config.yaml
d_model: 224
experts_per_token: 2
moe_layers: [1, 2, 3, 4, 5, 6, 7, 8, 9, 10, 11]
routed_scale: 1.0
router_bias: true
lr_router: 0.000667
norm_eps: 1e-05
qk_norm: false
parallel_block: false
optimizer: "adamw"
lr: 0.00114
lr_head: 0.00678
schedule: "cos"
final_lr_fraction: 0.03
doc_mask: true
Below are experts of layer 7 (counted from 0) of a mixture-of-experts language model. Rows are named router (the router's row for the expert), gate (a neuron's input weights, with its number), up (a neuron's input weights, with its number) and show model dimensions 0-223. Each number is 128 + 24 x the weight over its row's rms, rounded and kept within 0 to 255. Numbers have three digits each.
Before each expert's rows: "gets" lists some tokens that make up at least twice as much of what it gets as of all text. This comes from a sample of Wikipedia text that the model never trained on. Tokens count by the router's weight.

# expert 8
gets: " of", ":", " to", " in", " at", " with"
router:122143084136119150163133139176137115097117170111112105127137104112186064083102133072062112175121130150116122122152129113134107130117097132161046125178134141139129109105163174123113135187161122112122114207141125181113160138159160139130147149155111142145135130141118128120169078131114131135144116183099129165125111148148118126107155138117145149132149125125112134099155122131139139100109131129117161115147117110133115120126143093101100093122136107128134144159158130098158124107150114137087149104117179161130129114117107152148139114117103135126123105126133141125134115109157149074127162133131159136147135094151157141115110091140128114116180142109096119128133123159137130105105
gate0:164133117152111125150190152134141159088165147121160098136111109151153127118133128143119104146111141117134124126094163144140152132150169120140133085149160126139141125156154058130161131172157130167143123118117083131115124168130115143121105117115122099135133155099110130119140126116086147093119100105104125156114129161148156112128115106095137127146144077136089112126164176146181088140134110109111137154089130167113148110059112127105108085138121113143144145113108139114160094122097138150121146074133122119159131111121124147097101154116142117091102119142143109144145147129125096125140126145121166194115143135114110081151125111089169140068125079180129135147131136132124138081121
up0:144109109131143145129162108137116143122136176092141119140118145151120098113122159159146116146145122111139144124107152142126168145150147137104110136140182119128162125166139106131145158169178135175135130166126066110095156120140130107113121080122150100149133193115100134123083138108123123122120124136110117162110134161152131118133110116103122123150135129124109124146157177166186120162159086138127114162112118150096175130069143132117114078136100150132142123124127150117123091102077129125137149104133097149184122119101146159126113135141125141092110105122155097166124171142093082131135107133108172145117137135129095083132148077098159116106135084131149144148139120149113141066126
gate1:083141119113134123151146136151108121106150159131117096114145066128166190129128151195120121131140130154167127106103096116112118172124101136140115099140154156163097150134108159132122102105105119151145096109125166098095102149138103119130131129078160179135116111078119129098135126137097148166169098130093103132149133111117099102132114131163115138119119091122132115099157137146121114117095134111153144107139135090137137118103147105123157148101144122167137095121093135143124138097077181147106142089156077125097143121112140134153135129117138173147124103139090148117118117138101095103118124161109136156131174123102127175145129086150129158134133130130176086135154087159077137132113
up1:134130142151110129088115123113146115145109096120136146132119177130085083127147113065143129130116116101083129144158148154171148104117151098099146154128101118089162109102178112148138167146159164100114155137136092139154159110120142150144122135162084087122149158186130134143128113128136090080118152131163147117107139146122161130131136118094160122154136146118123103153113122113134140155174137131083096120103124131140111142167116153143105113138111125081123149137184116110127123165165085124142097163127171133153131139131111120105107132154122098123094133110157098137140108100140136157173131085138136112142068115135122098099130194124114093107123123108100169138118175104150130124112
gate2:091107091110150128103116129151118139102112152102151140123087163101134110100121169142158122141131106162164144150111104075136153079123088150079140119152153145155147123091124124115149113162159139136142161169146113106150149154130173076130136133134134122168113142156139102123078134125147127129164149142139132165112136080125124159124107120153147098133156144089149109113133121134125142160139127126137133115129139121092107088120191133170148149115140164134119159107135144115146128187142138103147145128115122167129130155131128108157135142110112145086115160063143126143147139111169099185099161120119112116137132074115114186115115136081090100154106111105091141128147112139160110105107
up2:160134125107104110159155140096116098129198128189110073107140137166153169164183103109121147142125134100097099150144149176142119146105126095186157147124080117108132126117120089126102145114123125084141146137129188127151113114112105151121107135109110106124169084124131131114161121107080113120089110099119129116123137159120114116140158090118119126134131083143145120088142120138110125151138114109130145152117132140153108109110088140112138134134127082125157123154133115164120153123100129127122113101166133106137162124128139115115128171140138169132129125167095099139113067109119131118172106104123141166133131135135135088123157155131152153117123130182182127126082151088090116163126
gate3:118159138174105133120163120113148156163135140136134193109160127157152144150149163128112146125141135107150158155102139125136092134113129085165135102120107177108154154152181178129134145131152125151135143085175095087161169134130153156139137162128140138172170143159121083105117111101125168125110226142119143124085118137082204125099121124138132109133118097150126145107141102138134093134126095179100113133130141095120125149125107154117126111118134133098122145128106141120134115145128161124146129113123148138131105132122069124098125127132132144176124107106112137108139110087088111119114116141157110106118136108117146119125160100140114116075131109145118164117142135125169160103137
up3:153097119102137113135099127114126103104136123135127091140076118079111091110114120156136134140083128137124094082109105134136160119155111149116136131117141080156106089128079093141109113114095132116133116172105142145100094133107104121133100147127103117080113096086110167173131142166135113132132067113133130135159125099170038127126124142110092156106144139121136094126111158103120131087120173070153114110117098168135149103125115080120124141137125115140149113124138113124117130105128110130082108146130103126115150122148180152192121133147154110106140127165121102147117146178121136136124120136131156146142099140144111126144095122092156134179115153112129086125127127143081102130130

# expert 25
gets: " on", " from", " at", " of", ";", " during"
router:153131118115103135145147116125159098141099133135085132111129137079123103087110135116069161098111139153102094167133111152137115142106091114127142121159133123124122111132099195101118096114142165136135131139123112173092144145105129152103092151135125096140107118163114112175157146128106163131119128125126174142143165115116117130114073122165138162098135112123108137110140093103088146126112104160140160115151151145129077090118140122168101163114119118114105088096141134114172128151128135152096140112149111108130133109138133148108156079120116152173154116123164142105130075144104137137091147149148154102173125086105134078161166121126109161133123139107092094119156163142175141101120
gate0:160113093154151129127087134110141130139110102071071143140115156146133137167146112111135137124151144148165099136091121135115142142114107122070165141107111118106122104126143096101130167096145176082158054128137120141168149157154087085132119115116116113125162189090094119108119159142105095143123096120168137111134157117110115136115114150103138080118097135131159126097128182120113121188114123137127120146128096141076142116142115133119155145127126163151116166120131099151084118085104115122135120114142113161165135108155132122146142095110117101120138078108127112125114112103123133173088095126101117113132150136186114142127111118132117124118104151160133089143149158124112144139147
up0:160150147121136127128177105139091086132140151198128143128138120135101145100126113113100147119126114099091149096133137150109130170152129149193097140134122139132127151124160126126125095161134070156095166135103167127079067134106128136119101110130096165152127134170119135116115116111146119121112107098148097124130134131129142139143146076116082152092129141132097135150121128151196164100171138115142147125119141114123111155167136095151104121147136137127138080101173115113126108123147108141121120153134156124115102137110156134104102140125117115132144164190136128136143119161137152094177117118140124149157111125076171074113173157124111135105162121108122154144115110121169136128086
gate1:151098076136102146116106135094142132120133110156095154142095120080138126131131106142110120147158190150125103129137152136156154136145118090124160120134103113132112096141110147134115082115119122118190130141089169146152087150096114104145114138151142141093110121141126099157105122151113152137112100099111132097124149126098145156177110108141128157093084104122179151090137161112122114112101165099154134146098136141102140144119107142148139135140158103145108128109170095137117170145107127139139130172136123108134138106119138095163115142148058132091175162170148143103122118133138105122104152094064105147154111165168144101137083136114113162108116155121135140150108146107151153163154
up1:111145161152169118139140143142101116104095135118166110136122151183108153167119130100133136108110088097140133098111089108111119105149124149130117133114147119115142133116140109107136156101125136150069130099155124114101168110186114139137131120119086111115151146096097155112158135109134089085113136170147134139139124135137096122084132105108139089133154142139099116141077160138154149147141093154079142113148115137177158098142132107151117120117088128103149135123080113111135103149159118151122127140133136150083129137160113149090127108128154117144101074113090130137156154144138135165156094133215132118097142089095108128141150136174151104175122119161122114131140133131078086123137
gate2:153118094085123079154109156123111106129095182105180182140143146149141131086128114133109119075125116114141095164086092154113130107087125126127143123139103117144111109145132182101172110146132112145149110112128092143106124143152149147112098173121142132130103076142139092175114133143119129186142159107142123158188103115118118163122104092092142125119124101130144102107158089120130131117116156119137125088128092125147082135106090127080145132150118109159117107104140116119129124146123142143153154127132139116119102119104140122164143098095119142096084146112144099093136114149142121150133182138181079136139143127123116102163124133077138107156105178116112111121112161128117134134126
up2:164111112103150087158116143122098115116099194074167183131126180146131122099125118138118151068102140125141106151082088162113145109132133123104140128132109103138121100156127192101146117153146144151156118129133116140111123136158154131132073162127102138150085097144111079145113152130143123184131150129169128138170151100130128159152106100101133126113142119105132075096145105121130106126132151107132102088161142111149111141114122126058117147144129141141127102129141095118127125159109134140121162133141116132128110122124131129146141089110117159083092129148130105116133116118118125168122145163143100101142125110138110082147143135070115110157103187089104117108140143143121168136151
gate3:181191084172129120129105120126146108184176104135100144105151117110121127132171157116123140105169134150164133124115188117149116089120101124105059150140133140133111131126098144129127171166145134087097090130127067116129130119097109151126152099126134112120125161137076127136087136106148101137177137156140139115117167124078139159114121147101110117131125136182143128124122124140142114145148137142094114116119099113083119130148162150125147135143087141112116090157128123118172092113124128129124092139143120177126103119096131104134134087163109095139150131110141105112151129106106183153081149116163102111134122119125137137087120147140136123131109117150079097150118092119100119116122
up3:080096162081138129102160128136114170061078162089156132130107131121150129140089114129148141118080119117092122144134057149112127133127156129137172103103116108123160137135148096119126099095153129161157149121145160139139125135143154097140116152139144148147114099096170113124161141146143164144112109112140090143143089112145151107128149126172119144129114113066123131127130122112110130123121099122134125153145140105163132123079107083111089142101152126139146162104114105118091155128127121092138147110114156092138141131144107169142113160109144147114071125180123143154105141137137084106172115152081157137120142132120090144154133103087110133142117131134168160104149170158138143107107

# expert 19
gets: " for", " with", " of", " by", " has", " over"
router:109107137106150110158134153149130140137103145112121116081116135102165144077098148121097135169139166120108103098150106125131131090126119111131110126154128128125103109133137096113142120127078161116133143179129102176114107100121097155115141130119081128137098120147156097127170150106105127141124158096112127156091143107101116098094108161142099090134162126129130197129158084128078111104105139165140184124118115130151093109107142123156072107113141129129130147117137121072132104113160142121106121109144171141101138092083081125110122101131112085131157136126116137140148144110084154080131123136130164111150119111160175124134082090148105164089135107098127143156127131124149128107150
gate0:098114122148124126098098112096159172127155120134140114134136106082102156147145156155131139141183086110100127140182129106102136146120145159124109137089110141162111142118125124151150111129121111104122114159126127145140133162109135141158161112105093153151134129163157134107106118132136123107150144149060114136121110145099119161118141179179093086164122141136151127128102151134160134117143140119145162102155102136092159148107144130175148120111158125130095142132127187116088116159156104123124091063158112169152097160121144110122173143099159109091123120126153105133125123116188132095136146130140103152172135121152119155095175085150134118106111126162111130161113125128119131087095
up0:120123132145125124084123120111165167157140129126165150126138107080117124160156170155152147161145112121100101146127134158103126126122138131112119148100166113150129109100109140162146099127136145122135121140133146129117150125093143125182127114155106151153143131155146120082121137180173117114146149177072115129085137178133123160083136123173119096170104146099164101121097152136155134127130124139137141099146111155099175161116127168155140118093153109114122083152143159106116123174155118108128130088139098168134087206130133128131128149142123114094131121111137116151132117100175147114109141125110102123142147135140107154067182102127145097137112148167102153136122103114153107091119
gate1:147115130125138123136124125146116115137132147142121154131155143074118149133064108145133154135124090127096165149150165100121136165076140175137135134110150157162148142177111175096155104135139145132105142098140116130090134080166118093156120166123103125141121155150158138125139099152139144140125097148087166078135118160104119093133122089165115119148154149165110166136135150131133131089132135077076124086137104136113082108150131131129169123112140093140069146110186123146100142156112102101124168129112146097132120173113114123115088116140078141115093160101102104115151128128108143129139102092149138150114125116118131121090143142147101113111142148105080126122155093119131106139121
up1:148141130122125109160107126144106120144140154142136143119142137084128150132074114149123152129125074116081137140129168111136127146083147159126132126117147158148136111197097166108150101136127120147104137101118129146080119099144111101173131165131107112145128146140157147115143095166102135121122084138112148090120115169118114092124102074152118121154173156151129187139153152134129120099123126069070126096111097139131107113120134136136168117110127100161094127102178132163079134127105121096137153103114145117148124175084099129115092103158062138109106146101114122123144130141116125130119089079138120150113129131118122117089153139125111122123132118097075146124154113145157115159154
gate2:150118146106136160150083104117128119136150072102148148136097132099131112111119151183096095143152153153087164151136120106135120135114193175127082104108127125158095137181098143105115144083106121153135121093105144142133083139105118127123109108127102147145150152153121145115147154111091126161141147107150151144061097139140172138152136138136102117129122149106126156112166127101138122133151144087141130133147131085128130194108171084128137171143128182126120149119152125123114121122126133167125099150092089158133133109133172170113118122099110121094147131136116136129133099115102121101166129111089124134092090140146148141170141113125146134100162124098083164121148099112121097129118
up2:091129110134141106135200140122127100117096196134083140112137124134109121110108108091170157135105128127201103128135110172146148138164071084127172127156151130096155128124126091110166119161143122108085106173128128138114145133157122126139108120130131123123096102107115131127101106116120137116155124122153088090151144132106084113132116113128123126101132133130128087197128156143133119107080127144126129121095130165144112070108106139126135103134149133140148118114143134127167128107118132105136158109143151123124128132100130099163095122149150116118115139129132087111186145159122167150146127157114145113145144161116077146104140151112082151149061138143180115149124135165121158148120
gate3:124165105135160109116087069115139133171134185122118084164103123143099149116163139128130139152093103159124159138107104125160152128152108169130092121095128139133135157126129120160170098103098129139158176167170140099158174125144126073130108103133160176116111105117111119149142125159112123171133110139110154147079145119145092090157104112128121112125126145115158114130096129107154132167130128124173089156113138135092165131104141128169165144118145130122143086141134134108110128124116124125112114125132071137123120146140142130147151131148118128140098121116122157173124149096111112182119072173098139099110208139131143121116131130115127108155114104105125174123156118117143103121133
up3:147111150138160113162150186117155157140109094092131164106122114111152111130126150142135137114118142130127149108118140148134110169142187117092154128108137129112144124130115124112108136138140155100106107132074112165121067079103086148134166121154078115126131130118157139096084144082109126097131147122138145103159105151135164153092123122075129112144113101128113146115166156164150149142126139096130143123147144076134109153151140154081110138118144123181120209097125115124129133150151159083161111122123151113124105130106153134140123098116095097135179152129141145103170118162077133106141130070129145123118107139127122115111170119162118134099147149144112100113104143098145123143112